python train.py --num_hidden_layers=10 --hidden_size=320 --n_experts=64 --experts_per_token=8 --d_expert=128 --d_shared_expert=128 --hidden_act="squared_relu" --moe_layers=[0, 1, 2, 3, 4, 5, 6, 7, 8, 9] --router_score="sigmoid" --normalize_top_k=false --routed_scale=0.25 --balance_loss=0.000372 --balance_bias=true --n_groups=4 --groups_per_token=2 --init_std_router=0.0371 --lr_router=0.000994 --vocab_size=8192 --norm="rmsnorm" --norm_eps=1e-06 --tie_word_embeddings=false --optimizer="adam_hyperball" --learning_rate=0.00453 --beta1=0.9 --max_grad_norm=1.0 --batch_tokens=[32768, 65536] --max_seq_len=1024 --train_tokens=658100000 --max_steps=13768 --dataset="wikipedia_en"
Below are experts of layer 5 (counted from 0) of a mixture-of-experts language model. Rows are named router (the router's row for the expert), up (a neuron's input weights, with its number), down (a neuron's output weights, with its number) and show model dimensions 192-255. Each number is 128 + 24 x the weight over its row's rms, rounded and kept within 0 to 255. Numbers have three digits each.
After each expert's rows: "mostly gets" lists some tokens that are sent to it at least half of the time; "gets" lists some tokens that make up at least twice as much of what it gets as of all text. This comes from a sample of Wikipedia text that the model never trained on. Tokens count by the router's weight.

# expert 53
router:107128104163111115081087111142145087110132150130113121139118155094036123134113130104133154124141134109142135150110134126152126128110158144114092127113132141142106104104151128139064127131147181
up0:117114123127155053134132101155211136098092135139146151124095105171099145095160127118124109149101137127109099122138118125121145085139139156129113133125140141107141127101121161090143132121094182
down0:132121155109139131104146127142127130087106120126107119087121102158138141094142146120112103103132115136143098135089130146126141087118098144125153093144091153094133139149141120145174160126149138
up1:126105119124092104111127096153150109126134144151103111143122132101091139128123168093136160136109168158122114138163076100147135137146107133079118108145117106098152147124160132136121105107096160
down1:158109086128135142161156139118145097121114090087099138141083103086127100151131141135134151149135133143128106124168139113137137093088151154165115144146141107078094122157124113144116140144151139
mostly gets: ",", " [", " (", "bar", "—", " Ha"
gets: ",", " (", ";", ":", "(", " ["

# expert 20
router:132084154149130162149125074109133112126198105138092104132134101098124139081145111118117172149110164118160162094146128133161124124118102137138139139148097136124150120138144121102119109111161088
up0:107121098115130136183142116117104105138104137113122150139080135148100131133113121106140123133137129141167124127105087113113132123107131121123159154142095108104108078107085142083094146133096145
down0:134095164105143137125123165160111130113120139121118141119123121141112194178133135097106118120119125150123112148157105159154152114107101167113079138094142153134169138111114131128088144130135109
up1:137146130128122111137129126116119098092117114111127089162152142144147061148142121111113125146076096089179138141168122153146140171122141148156119114144121100119116106142112131172114106165127104
down1:092131117092127104153105132160115143153126113129133115071158140128207149128136132161158104115149116125138137132148116141131119122125131126143122175141167133152184103174110143140163096130094106
mostly gets: " 2010", " 2012", " 2022", " 2008", " 2009", " 2023"
gets: "'", "ti", "si", "mi", "di", " 2010"

# expert 1
router:148116108128100132132082059171130151109159144101114103116136121128109174143110136106111134080107133124184087135144101122120079126090115144155099130076103165135157121135122155100133138088126099
up0:125129155119103126095137083111136154103122110119114095132133107143162140176135119120138104166131134081123190177135125106138134135073153123149110074161135138143088123144192130127147144108165135
down0:136147131134111078140105106138093090084128146088166138133146125176136107080112104091101128134136120087164146156085062113111165101127105112111079161119161125152122142176156134143126122114151116
up1:113131154165082107124135110177143119115128129151135129119090153095127099161139160151132152132131145107130168171182109136113129144119074145124098134114099160102094111148148162173139113142119136
down1:123127102136097146129165131113161145147148171153147147121114149096154125156170168168116124161098153129131147160130147169159139128112134108134110131111108128141165150164100130110171127136139143
mostly gets: " him", " worked", " pen", " love", " returned", " able"
gets: " the", " to", " his", " her", " be", " him"

# expert 13
router:186119111161101128074135090116147126110126081123151147126150117141129130137092117139127107128078145171156108115142120138142146108112111137136112154086130130147128107142112128041103154110149087
up0:217116130134161145142123154137125124101133141091122163093176110145162162127110118146150151147145160111127125155094117149139152099125155109142113063147078114143137160157119146153125139137134104
down0:112141132141126104133082113125111144158076165147106102155109119099095133169151094133130114101150123095132129081108151068123130149140143099117111113139102179132141095098110141152104122139167073
up1:158120134129137155108103100104072139142106111145107133169107162115118116117116093151140105138103096129136117144143162113134135163056121154154081138117133172128104165103086132132085164146127141
down1:191137140106167116109124074152160118100137108089110133104164145120153138119149104157086115144123116089085138152124155138127136152116115152101134113077168118146087142135088129110149119137112159
mostly gets: " became", " made", " had", " used", " held", " took"
gets: "ed", " to", " that", " was", " had", "d"

# expert 54
router:119113133150126121167093137167107145118170134111061113154167169139160076122132110101110095128140145125135118133133135089178126167126117166114089128101092144115092124155118122120107150141146137
up0:142129141136144133105146154118129167105119113147142110190088150161157083153131116138174101135106153135136130095164113150169138151069106124088125159112125184134105108076096134158114123129121133
down0:137119146157138123129087146068159129136103103157141136143087091097096159159138153085119118121137084092142142151191108103135126133096091108104126107149133118146129139172139165148089117146141173
up1:109145075143133103099177150102168121111140094141144095109132143114107100161126108093119117145132132129105108157120173120133108129150087162133097135139105067099147129117116104149132119108106140
down1:130152071151109090107086130157137145072149114122130123109077085145167130123105116122136096151102121131144068143147124131142137140159104098126099119158120140131107104123151100087137117149111139
mostly gets: " a", " five", " an", " American", " European", " national"
gets: " a", " an", " A", " one", " 1", " 2"

# expert 57
router:156127124166118176126103120131132095165146130121139137159119154157141120121124123095164151122139137096150117087158126138170077102163148162150132164119091127127117151119102101148091139141117153
up0:152115150166109091135128121138119082105114137138109164185116125111164097113131123119123162089153136106137176095139145115119129137138166092121148116124117103163145146166115145117133130154141086
down0:161109126157139154163092140122107116154135100123122093169123132122112112115133156159115155138118120135157099106182138110096119083133148128138119155145109091109154154095114175107153090116116102
up1:090090139135131178156150094148130136123107152136174198126158143106105168124136093125136134152099135108128113133108079119108098109131132136149143174108100158143162093161118132081150152157096149
down1:106074122141122122126095088140124118128063133081171170123176147147112141123116116159131148104112131116122128118158141142126148126128122147129177154117178126118176131102121118133088106120106110
mostly gets: " two", " three", " many", " several", " four", " new"
gets: " the", ".", ")", " a", " of", " two"

# expert 7
router:125133130138125117152103141122146130110161126123148164116141100129128129105106147120124173070091136068150159167163071159131084126130104188102111131073091140115115111156085141128085135113158123
up0:102157155127147093195153149127134128153129116129119128135140114111083113121131145102128135120110136088173133168165132165129159118119166121148114181134137088119130126143064128127142123084109129
down0:114109130145120149155127152082140142120070130115130129122128144125147155146163154149109135137104128136094171078137135092143142103098090095127127121114174131123136146148187110173122130117124128
up1:120153090159082132151135164099151151111142143089141134105134098159132126099137150150117134089100158094137135169148168074102122163132124143108106084122088127136178158120104148111092173130152155
down1:108154098109141152120106170157128118133125140106147141112115127130123131108162174153143109118103116128110101081176095117153121089156154148123131123113121145127141154113127123141115153133102115
mostly gets: " However", " JPL", "ä", "ö", " =", "ă"
gets: ".", "=", "\n\n", " =", "'", " that"

# expert 46
router:190122096181167146124079124120135155134146120135102113135131130143096107145102129102148113176152111110135069153170130090150138097111105169123116133110123164083139113165140122144092105158128082
up0:136151125167177118189153143127138101136122152122138157152133120147130130167148158147134115122143110127158103158122130133136147170132154107142100149088091135127123124149125145115075140136135134
down0:087158139131107117105141108119131154110110130147136135150124128129139106083099106106123128134166164168133149131109086184072150121138107138109151169121141122160149113103164131120118111124107139
up1:163062112141115106161137082119159127110112131103127134142103192126128106137088104114065132107115115119128127149162138101172114111163128148103132122142130180131137142181167153142162121144115095
down1:128115105133118130097149156120203102105116153164146121120108171108150101137133181129113170144119080144131089116118133120130125127152107197134110112192107104109118173096098121132179093114095166
mostly gets: " km", " million", " kg", " lb", " June", " mm"
gets: " was", "–", " |", ",", " and", " is"

# expert 12
router:120127144151141135115111116122125124145168126116132135133103123148139152108104151105098146129128154072168119129164124124137101107124120117127106133125096145087134129104122143106116156115157089
up0:177112119132117148115159166131081137120154073110150113101110125156118154099165150140121136111143169082125135162117090102142126155114114157113148105140086096119168130117123120185129126099141143
down0:084121100126157101131162095096147125102130138158118113112174141166142176110122136148116141119091120165121068112145103140142118136108095065167126141095155170156177131134102132062154160186140118
up1:119126121127132089156144155120100126125098120106078168112145172159137121134114090157152130143134073081129149125160125129123161094146150076171118131098080122125066110088141159083134123178142130
down1:188117144133121072132111120149110089123106113139146153135150114105142109140137162122119119103098107175094093135124124091139106117152114136124140112124122132114130162081118125144152154118116127
mostly gets: " ;", " born", " president", " owner", " manager", " defeated"
gets: ".", "=", " |", ":", ";", "|"

# expert 50
router:140119138141141114218124156144113140135127135150078155122141147095131154098084117108123122116116167102145144094177135100161100125110150133120114099108104154100119130123117121158089142180165155
up0:141105140129075140144106145092136151123101138128119142113103130154085099146127137134084096112133132138137171136114120112146164130124138095196111130142119129125128122102142171124144140140143095
down0:085139162148146146107124142125123139102115107127121133205104114146098155142156160164112125145093108154196116132086126116152120144152130131125148149116113112157144109135122144149145136116109133
up1:106113116111157134144154142175110145144151137140111126148117104117145124107157111103128124164136111137152108110105152139148141098093115151061099145135114125121118128146124114122142087114099130
down1:134063140113105116183100126116128110141100145115104107118160119103157121122166136150122127135162119138119156140116121123165096160113123138161166093122109100138125122172136117114168108144114105
mostly gets: " an", " a", " many", " some", " most", " several"
gets: " a", " of", " an", " A", " one", " two"

# expert 63
router:092123084146086128093076067122147146139148113113135157112155150105111091115135072114104125128137182111117123118148183127185101156116124133171103133095108121136130097116146205133077119104133202
up0:132120088161162106122154146125119121138122080099137125125138157087149149121111149158130121116143154130135178161109131115111126089103183134116128123124138095094128157098119108137081144145159121
down0:149120116119095151110153126102122142071121102138093139127152158152130131198095121122116162152100145133143087170135115131128143135102140136156140128141115094134162119158146060154122156111068130
up1:158143141136115131145122140172154130166119132122148149065146113162125137119093111091106143162141122127140132111107078124147101089168162106122114122113133141122133151084152128136120113133145126
down1:113167139142121142158136134111111132147132138099130177137131145112122128144153113141170113123137184159127141133167124110121124146170124131152096170132142109137110114146099088135124142134116112
mostly gets: " York", "ville", " England", " London", " States", "ford"
gets: ",", "a", "e", "i", "o", "n"

# expert 23
router:140070135142092151174061129133134106117159102126085107144117140141116106077149141119090130163125159142159133096124148094179124126086157118108105116130103120104150096126134155096112160165169116
up0:096181131159111111125149133142132149082132150110171152194156138120119157150131135084147176090099120101173124183119147146108111093120120114150084126098109161165089085136074080124113102105141149
down0:125150137152106115112096101164144139142116115161146097130120065151101121127150157121076134158123100107168121163106116123113186072128140131122081141123121158108148114155108076136122117098123154
up1:152153113111132143119136120082155149169111130109124159116155087130113138179152106098086150126137132107128127114141150117144121145122107145101131139130106149138125109118133090093152170140187091
down1:149128173116116102121142134138148140160088117112136159101156156126183131157157123128115088165134106156108105117158164111183137111134110146110136107138123171126126112125122089122151135120097140
mostly gets: "See", "ti", "ili", "enti", "ici", "eni"
gets: "|", "ti", "si", "nt", "di", "ci"

# expert 56
router:107132119137117147141114126132105142145139132109106109138107117133149122137095147128138135127116108119141109103126084143158119162141147170136174134107103125148112138132119133117095147153159141
up0:141135119135127095118092131096139121102125155161127127139145167126039131087160138108135126097117106092076141130119128112135153131102183131140114117144129104092112073128071158139104150109104091
down0:155163170120181094121178178165137080110115098104129150151129108141179116151129124132136133117152118099084120113105137098127119110116181098116089081110134121127150150100087102109148107134141130
up1:149122120152146113067112146164124148142138134178124166085107131069156119112129130125116093103124136125132118123139102143078111153125154106144128121051140112145139129137103177125076121180136152
down1:127057151121123147085136138159139134156138120128158159148138108159162139153128089167129133091153147094143104138157141135117110122144154123136093160139138125129110098129128128148122153141120174
mostly gets: " Ohio", " medalist", " Some", " Pennsylvania", " Illinois", " Philadelphia"
gets: ",", ")", " and", "–", " (", ";"

# expert 2
router:188095101148115135061124082156143157134150058153130143119161115117158126136107124114136109150098141181163113134148115138143108119116119145153115152100136155159133110137114134065096128116143088
up0:132134147168113104146131127135141147121183159090144080149153133146140126094110137141139130152111101135152123114159117145114164132157104090144099167126134105120128152118106138135103167116157160
down0:135126094115180163134117112125121099124123115153127131073146129133119133095174133109109111152122133140088142109173120167125127088124101131135135098144158170125126131109132180140141095167117140
up1:159141183132119117122077111135114157160128085134129141141118124138115084128069106109102059128141125115097137080155099138116060139145116120094093149119137153149148159195098111106120153136156090
down1:132133127089091180097117111146126149124160149138085125152156110101160123132159137146124145151091136166137146114150148157107130144124107136097156122134150155159122119124099085128121142124164146
mostly gets: " became", " had", " have", " took", " announced", " located"
gets: " to", " in", " with", " on", "ed", " for"

# expert 47
router:169108159152124119166105082149124119159086141127130168120156154078067132183107118121116128130132166119205102092152160128129130100115128130129147173085131157137102078147112112140089128131133104
up0:116114131183123136130111104151109150118143154145157177156114160124114148108087122133142189129118132134174138181142147140143130095159135139101161137098142096156120069119149129161150148111113093
down0:071121122151167137123105129157155120093156132136082059134156087066108158125144136121104122124121142110107124111144158116114124120140093180136151136151127151080094099109172094132147135092111129
up1:124081124141103096154114148140106113113151137113136080138135096090145120155155154108137113114120171131098115126110133119124135142116177151083117114168128126113127120142113133107157109136103108
down1:087131160110118113079133119146164078120138145131118134132123122134161151060110124122116150132143121134085129091149095109121134176149151132102142136113110118085114125152135157092163107110152117
mostly gets: " not", " they", " but", " well", " It", " it"
gets: " and", "=", " was", " he", "ly", " it"

# expert 59
router:173103110168127133028103113128129127129146142132127131144144123119178099126145092084139133127138145087159149132127153141175103106097114139100109123108129134186146108089146120165101145137152152
up0:166124110146113114111111148118128116103070123091101131126105131132116148112118160146124123128151071125159123150117148141164090101138107155132117127125136109108110107151138081111084089104126120
down0:140109106127166121132137108136089180136112105120119096130135107108124146081140145154139110138145117172102131151145140145133119141081134086112138102134122110150165134135138117116094141147140144
up1:103153117159134114135101119172103148174109152122081121135140100152128157153147152109120165123127114120144117109160181111093125109134103140110093142141140127091154153130180126130104129123137075
down1:118105109142116127102099114130159120143136109134101174124079101114108159167103143087125144154145076134175158107127074114124119119107150135176125124101113143134125142126126143120076144171147074
mostly gets: " from", " during", " where", " between", " with", " until"
gets: ",", " in", " of", ".", " to", " and"

# expert 40
router:129099145161134115155092129102125113129088099128104140155100135102123151104162152111121076145129116095157155091163171129150135131113139146163112155098154107142099095128174132126108137116146105
up0:178167137139119112144123124139120106100114159131148170138157190128116130106126115137121099079172157119127153125137109108118109164127153134151120150118155136130153135123149158159138095120155095
down0:166092117087106112134125158076143156138115111139162128147174129114106121159150187124100159107183154166126079126144143111128147108150120088128105143140148182148130130121115120116131121130154124
up1:127093085158114128123134137192104099133087072140169121140114107110127090140114110089150136117128115127158137155148164135116134135132130141114121093131118132125091158132133129126106118114127101
down1:093141133123139132105130143153102120125132142199177139114091129128172148141131143129200125099167101164162098119091095105118132160118120109134118132150123130137125125152140142140161162146126098
mostly gets: " or", " &", " and", "ict", " success", "reat"
gets: " and", " or", "/", " &", "ss", "ess"

# expert 6
router:180136157151116111140126074113117142117114147134098089141098129104079108145077162088114124124132129124176149129179109122142075143107061163145082153090094131129123136077120115112132175103144098
up0:154139121161073095099140142134155109146099081171156115158104160149084145089106121109118133141099116109126136081166121107105104119116105145127121141107152137122114117105076069150098173124129088
down0:138148134122164125140178117070121120147108105142120129125124118117129151113131107120116117137142125100132129110193160146105152104110105120160145148081141107119142138106112086105119167145095163
up1:173130181109108080149151135129131131136107128117148117156063137143100140086103154092097149081106113121137100131172143138140124092106134132141125134137141134104147119109113115108136154124154084
down1:164154111099148127132145161154138102135109138097152109105112144115135131141102125131133172100124155106155104094183115156146125137135125071157128139144172129139122082128133109128128145126095099
mostly gets: " the", "ological", " heavy", " financial", "weight", " his"
gets: " the", " a", "s", " his", "ing", "'"

# expert 61
router:159108143138147111063103132133147136104137123157133142120131112127173120151085124100136156177147137099173121096134138134164105172072140131134135159096115147169145099117139093132103182117133149
up0:126148158148069133136156137123158168102106126144125062160177144106120129146073079152130149098141176129131140108168129154083131171134100113095113107127113163137155105163097161121101164117111100
down0:104149113126138119112125129093098121163099130134126149106142120155149151112126104097118134159110141108117136096113084147102134070129139176146132092156132091144122110119091130122121107093136117
up1:147138127157141116128133137169125160172125097145148161115072152140122172118083135112096133120072120104165134115113138105120114091125117150082147167107103165132152109089164143153136125130150126
down1:095137082093128108125124108159106113077099119122129103147116110116127176123177146087090111115123135132179109074129138112174158112114093133135176171116132132122121118112127160142116124109116158
mostly gets: " at", " In", " in", " during", " between", "In"
gets: " in", " of", " on", " the", " for", " at"

# expert 48
router:103092114160098110153116116140162173130143153122115131111164104146147109104106090092176136136114152131143127125134091094147091138109124175143105125101103137130113135104129144098094200184152154
up0:102130118156142157136143078144130119132073110129153146105133131128114116105096079105121176134112137106104122131095178115119085141118140145157152124130128123131119162126118128098122156148128131
down0:122160117133153127149196144102115147129110156157104127134148184155155101138086116136126150124125080128109135135075142121111119143175137138106140099168167141095128099147107082127131147138105118
up1:112155135120125110134161127110170080145126136142133148103128087130116096153144115116130145148110113134162108127138131147131106110147090175143095162108077123164156133123143109156155151156139115
down1:107121140119091151170143091128146134129137110108088117148143125144164102132204118100129168136166094161096098163144152139113131106107127105096128151137124113190140154135116152147159090111155131
mostly gets: "!", " entire", "EL", " across", "EX", " prominent"
gets: " in", ".", " on", " of", " with", "P"

# expert 29
router:110086144167108122113084124175167084120138101105157139135096138155116080143091103146109155143130152096109107108162148122152105151090130145122093119108113127094119121099128132143119203159123124
up0:146107165138129118146148157090105129158129095104099125100106105099126086159111116142160133173123127092131108152146100094139142118080130126129090131139115185148140108124123134149130148154138123
down0:106158142145094127121111168097099124119121113150165074116131112174142113137138109130147123158144179105152105121109132085149097096128123128127114103118097195124137158122088114126143140116122119
up1:100140143147133134152095121153125111127135123131129098110173136173114154132144142129100119154127088130146103145127156179165161108138160109171105157143114108115128121128093140127114176129119127
down1:078141116110111161078137141158129141127066106128138114095127117127094122143167100167151075148150114163146136143156154148111095134140163127109093111096101127117127118114142145118121126102107149
mostly gets: " S", "r", "ule", "b", "l", "ode"
gets: "d", "r", "e", "n", "l", "y"

# expert 5
router:139081136146112103149106130117146123112122138112141134161122116193108124108123147105127145095107130073171091151153121162122112150091110129153081128105094136098107093144134126138121172130150100
up0:134146140155136105155153112140104141109154107114114112180122168085110143091136117109122116123156105097108127113158160155103084092105110126134099137111112153103144109152130137113130190085117111
down0:142115131128130173122189128162173121124143121094115113148095147129091143102138123135098147124129101105117115146137110122139124165134133156108086148147145111103128157128138104127123161099123099
up1:125141158133104129156156132150147129104092138133118116124098127118147153148122125111160184085061122103141079148167136125133119116093100119141094106150106120136124185137159150098111145114118145
down1:141121121119155143128130150139165120065111134104144146131134123142128119138135090140170126132077110114166091138158165182135144108105107150121177126158107128155115127160133137146135136092103112
mostly gets: "ă", "uke", "udo", "iji", "yo", "uto"
gets: " the", "=", "|", " by", "ho", "do"

# expert 21
router:140112102162098132110114114132115123153117139055128092161113118134131158139109085097144149113145123127185095132147096163133129100099156126143104152133115163120110119116132159069104153124139129
up0:122148092138120083152109109082129123109110130153081144138163167134120125106163133155092090125138118121146133082098090128143125134143158133084126127096103107168125150118100145134153143134195109
down0:136165119132122122138135086169149134155110147128131130130129148163123128142110130164152122145118113107125118114155137162103114116124165136111097139101158131150143169148123175097169159159168137
up1:107143156124141147182145151160153108085115179105138110099104145104170122158133124099107148090156136110184154116126117116141116121130121152145106133139067105148123128110160134127170134124178161
down1:120125145096100120104131095140155128122106144138127152141146178147133150140096137083104137066136150126121136136117117155154144155139135125093153130149086131113130125091087110149121107118108118
mostly gets: " %", " ?", " MPC", " Apps", " —", " Goals"
gets: "-", "\n", " 0", "|", ")", "  "

# expert 51
router:121096132143159139151102096104104161142106162142121158108149153116130150133126125088095145109125161104194135087161124112153080121124115137132121116117073154114106098132114100103103145169174091
up0:135145130158119143161098168121095110156147114111129074158115112112113157126110143120113090108161132086159098084153133115154124139124112112091124139083150131109124138102137093125081147131174114
down0:110150149129144110132142171162127097109126144139101141099153129094180107129155149142141103131128152125127121096118123138120111129130119087120118139112131103080162131115141160124141138143135136
up1:160141153141131128081144131149136116098171157130116175130100091102163150104105145104102152155071142114131128156112123174120122157138168133073110120107110123153092140169113130150143141140148154
down1:127151135149140096147143120164116160113128125112084131134084155121168125144135130127154137127155166109193104112101121157122104164136173152141126148108103123133147119110110137096142132116127147
mostly gets: " American", " new", " British", " same", " former", " several"
gets: " the", " a", " to", " of", " an", " his"

# expert 49
router:111120143185129119106085097122129147122124142151127118125135164112076126141119118121101119126131133098132116109122103135143119137131136135127140128159133112162114118093129106151070113115145177
up0:196121147167114142130117106146101106131126122114133182118137170121146154151123141116116107123125173110168152160109157175109123129119074156138165130140081108136131116135099172078102119142116088
down0:142131126104133168140134164115071144150098083135134149135112122126123106124172128153141106114103125139104133145121147101120173152169150156102089108082119075117122174112126172111093130129067130
up1:150126165124114157119095088133169164134080148166079128102132142087106085118115128122136137115104126084130156129182102138129089146125094126169129083139127150136141114124069118108110145174163124
down1:135089121129141128117100151086135132156082143162089123141095108107139112134137147136134112114131103147145167109156139085119144120137168144114117125128104121166122112130144170134173133115093137
mostly gets: ",", " northern", "from", " Ontario", "USA", " Spain"
gets: ",", " (", " a", ";", " 18", " an"

# expert 43
router:177114133173126132146113085124144127168110098128116161118160112091105133117084075134130124154139170136152099157135173133143118092099081144107138151085139156142130106161125100100115147141130087
up0:093122137128141139131075138160133168182113151071111178118137124129164129133113109130099146120114081143129164125143150144165098119106102148130093170171132109123155181138129120102105143149204134
down0:114172143104125112148130166128107065166128146155120139143165095128105138104091089150140138168115148133094141157139148152084115108122094128097129139118157143132147149152123128125091108148132141
up1:129139129128118159132113107184126125100144092118110175128188099122135120125104123126103124124073124110156082089089133151115170140140112091091118131141115175151134142158177142130107114171155104
down1:105120108146124081132110192173137150133133115134157101132171128128115127154120123141117128125134119154195164104121125082152109155132103106146147111106123089104173133137131113158140144148118123
mostly gets: " was", " is", " who", " has", " had", " been"
gets: " and", " was", " is", " he", " were", " are"

# expert 34
router:203115119161126125144108074118177084156107136113132180140137167110151139163097113115155139164121133094145152112161168123126148116142105145118117138128127135137160116088123150130089179159157105
up0:129134118153107158150110107102151132125124154123126142149101110135144110130140121122113160101121150111159107076165091155097101077113116106122140138156175156104143118172135130087094093173151099
down0:170133120113094164125099086096178138142135131074084143148138099154128080138123146170135110154155085156130061153104103134146145147108138096158130127131107129105137156147176119156162135152102072
up1:136141139153125112159093130118133163108117131150105118099137116184146074138128164148155150115137105135113154136126095074155114152164133112145105136136115137137141138132151160121124105107165153
down1:127102137148166152133162151159122124113114131089131170112149139128133108181108141136185101155099102123133108132134111072186087148141139103142146177106104113125164100115149125100171132140114125
mostly gets: " had", " has", " have", " who", " They", " However"
gets: "\"", " The", " which", " had", " who", " that"

# expert 4
router:200113143170136129140110069134125122125123114124129122173098132141126147162086184113110141144111101111147119111163101127122133164091107124123096127137093158155117136140123128098104124140155066
up0:145142134157152180120111114094112091143109144130146155149151135154160079157089158134114153117140108130124109124086162147098137157133118149123118087123111113116124145116104171157155127095169117
down0:096125125132153134120105126102138162117146112137164109116119129136189121138122162112124127117126127097100148093131130135076139147098133139135141119148070087157112144146134128152104099133136144
up1:161107112145110110126135157086131099140132074089103108113153109154124131091159130136099141093162161101119139156139105058136099135137124145183136124105124130134155110085161131132120166110159163
down1:116116131083143155101106179114127128101128109097124082090111105120072151144139148175139132089111142152129087143148116130056099126174112175072130110155123138108113134151119143125126158126089118
mostly gets: " support", " use", " control", " decision", " development", " conv"
gets: "=", "ing", " =", " use", "ation", "ment"

# expert 31
router:170113121195135111110125114096119118079125143099127168164108128143149177099150151102110104141124123104199104168110111137144134103102141172145135115103096153135138119096123124087097108072132147
up0:106119151145107123117143131095124096165147161104091123093127114110128115077104127133104143110127094119118111143127120153135086114138152126152116125110131120127135130174103159107145119092131106
down0:139108136157113115132187125116119157116146159111124129113106088112117102114145134155144169117132102106103127119121115056147089131139123128112138103119148122118075131181106145188128120102168131
up1:147126116136127081102117119126091149133113138112137165139148133142179127141138141087124136116124123117117127086116115145141114158142149135124130093085106136117108141105129104106142111104077178
down1:119107123139116134140136160159118103130108127133131096110153181101189134175150113109112162117155170115093105088144117114123105129090172127155123122070147116122131116111123089108119105167081194
mostly gets: "\n", " MPC", " Preceded", " MF", " Active", " Notes"
gets: "\n", "|", "  ", "\n\n", "%", "\n "

# expert 3
router:166106166175151112101131108107148106134106092128140157144137135139164136127098157118116124109123137125160132134182131105133091115130137094122114147130095135163144099056137155097082180104156145
up0:086107121168116115142146111144187085112163117131159131146102137124116099121153086094181128135175135093100131174092120129154124141116111146169066115139129109109160106161096161143106122138093181
down0:098151127128152107104144107145125126115165138146103112109151118096118098113187137158127119107084097107151141122109151117105108106136139124140118117107168118162110118129144104094147162141133166
up1:107114111161134132156155119094140146143163104080089140109116168140094124149131121128160107105182099146115097140096140129098118138122164147113126107107108183130104111162138125128095120127141138
down1:141097185125086145106155101119143122137111128132143129102153085130150138151126158094132121089153143077134090147172117133106128145162154112128164104142132153144154100192077100174111129133127156
mostly gets: " called", " about", " including", " established", " between", " ISBN"
gets: " the", ":", ",", " of", " to", " on"

# expert 37
router:191116130138137164125149104139151134150087101133138114126089179090088107105150134117129085145122132111167127142152171116145145117121101125120121151094147141135126100162118147120092135125110123
up0:099081164104139107109139140152094124133127125103112133144124116104135095120110191143132129119103126147127163151155139119135154145142143117134111149152155138121155097099141131105179121082125145
down0:149135137116089139135147158112104099129107111096112091103127088160131123088114130133154113162112113145159096151100154098166155117155097099152095083121105137090155149125113111177127143133093132
up1:172124132128112111122119079113158148133129126103138148152151098171137096123124096123125125143131124080172133092144130156102099078115155147121132136114137169143110092138173124133120110141168147
down1:115161066109177101128171132139092112095085129168126096127125143119202138126160143127184114130170140144153123135147132134137142137138157104103139138116136124098093129102111149172125139121091183
mostly gets: " and", " or", " but", " not", " un", " &"
gets: " and", "\"", " or", "ly", " not", " also"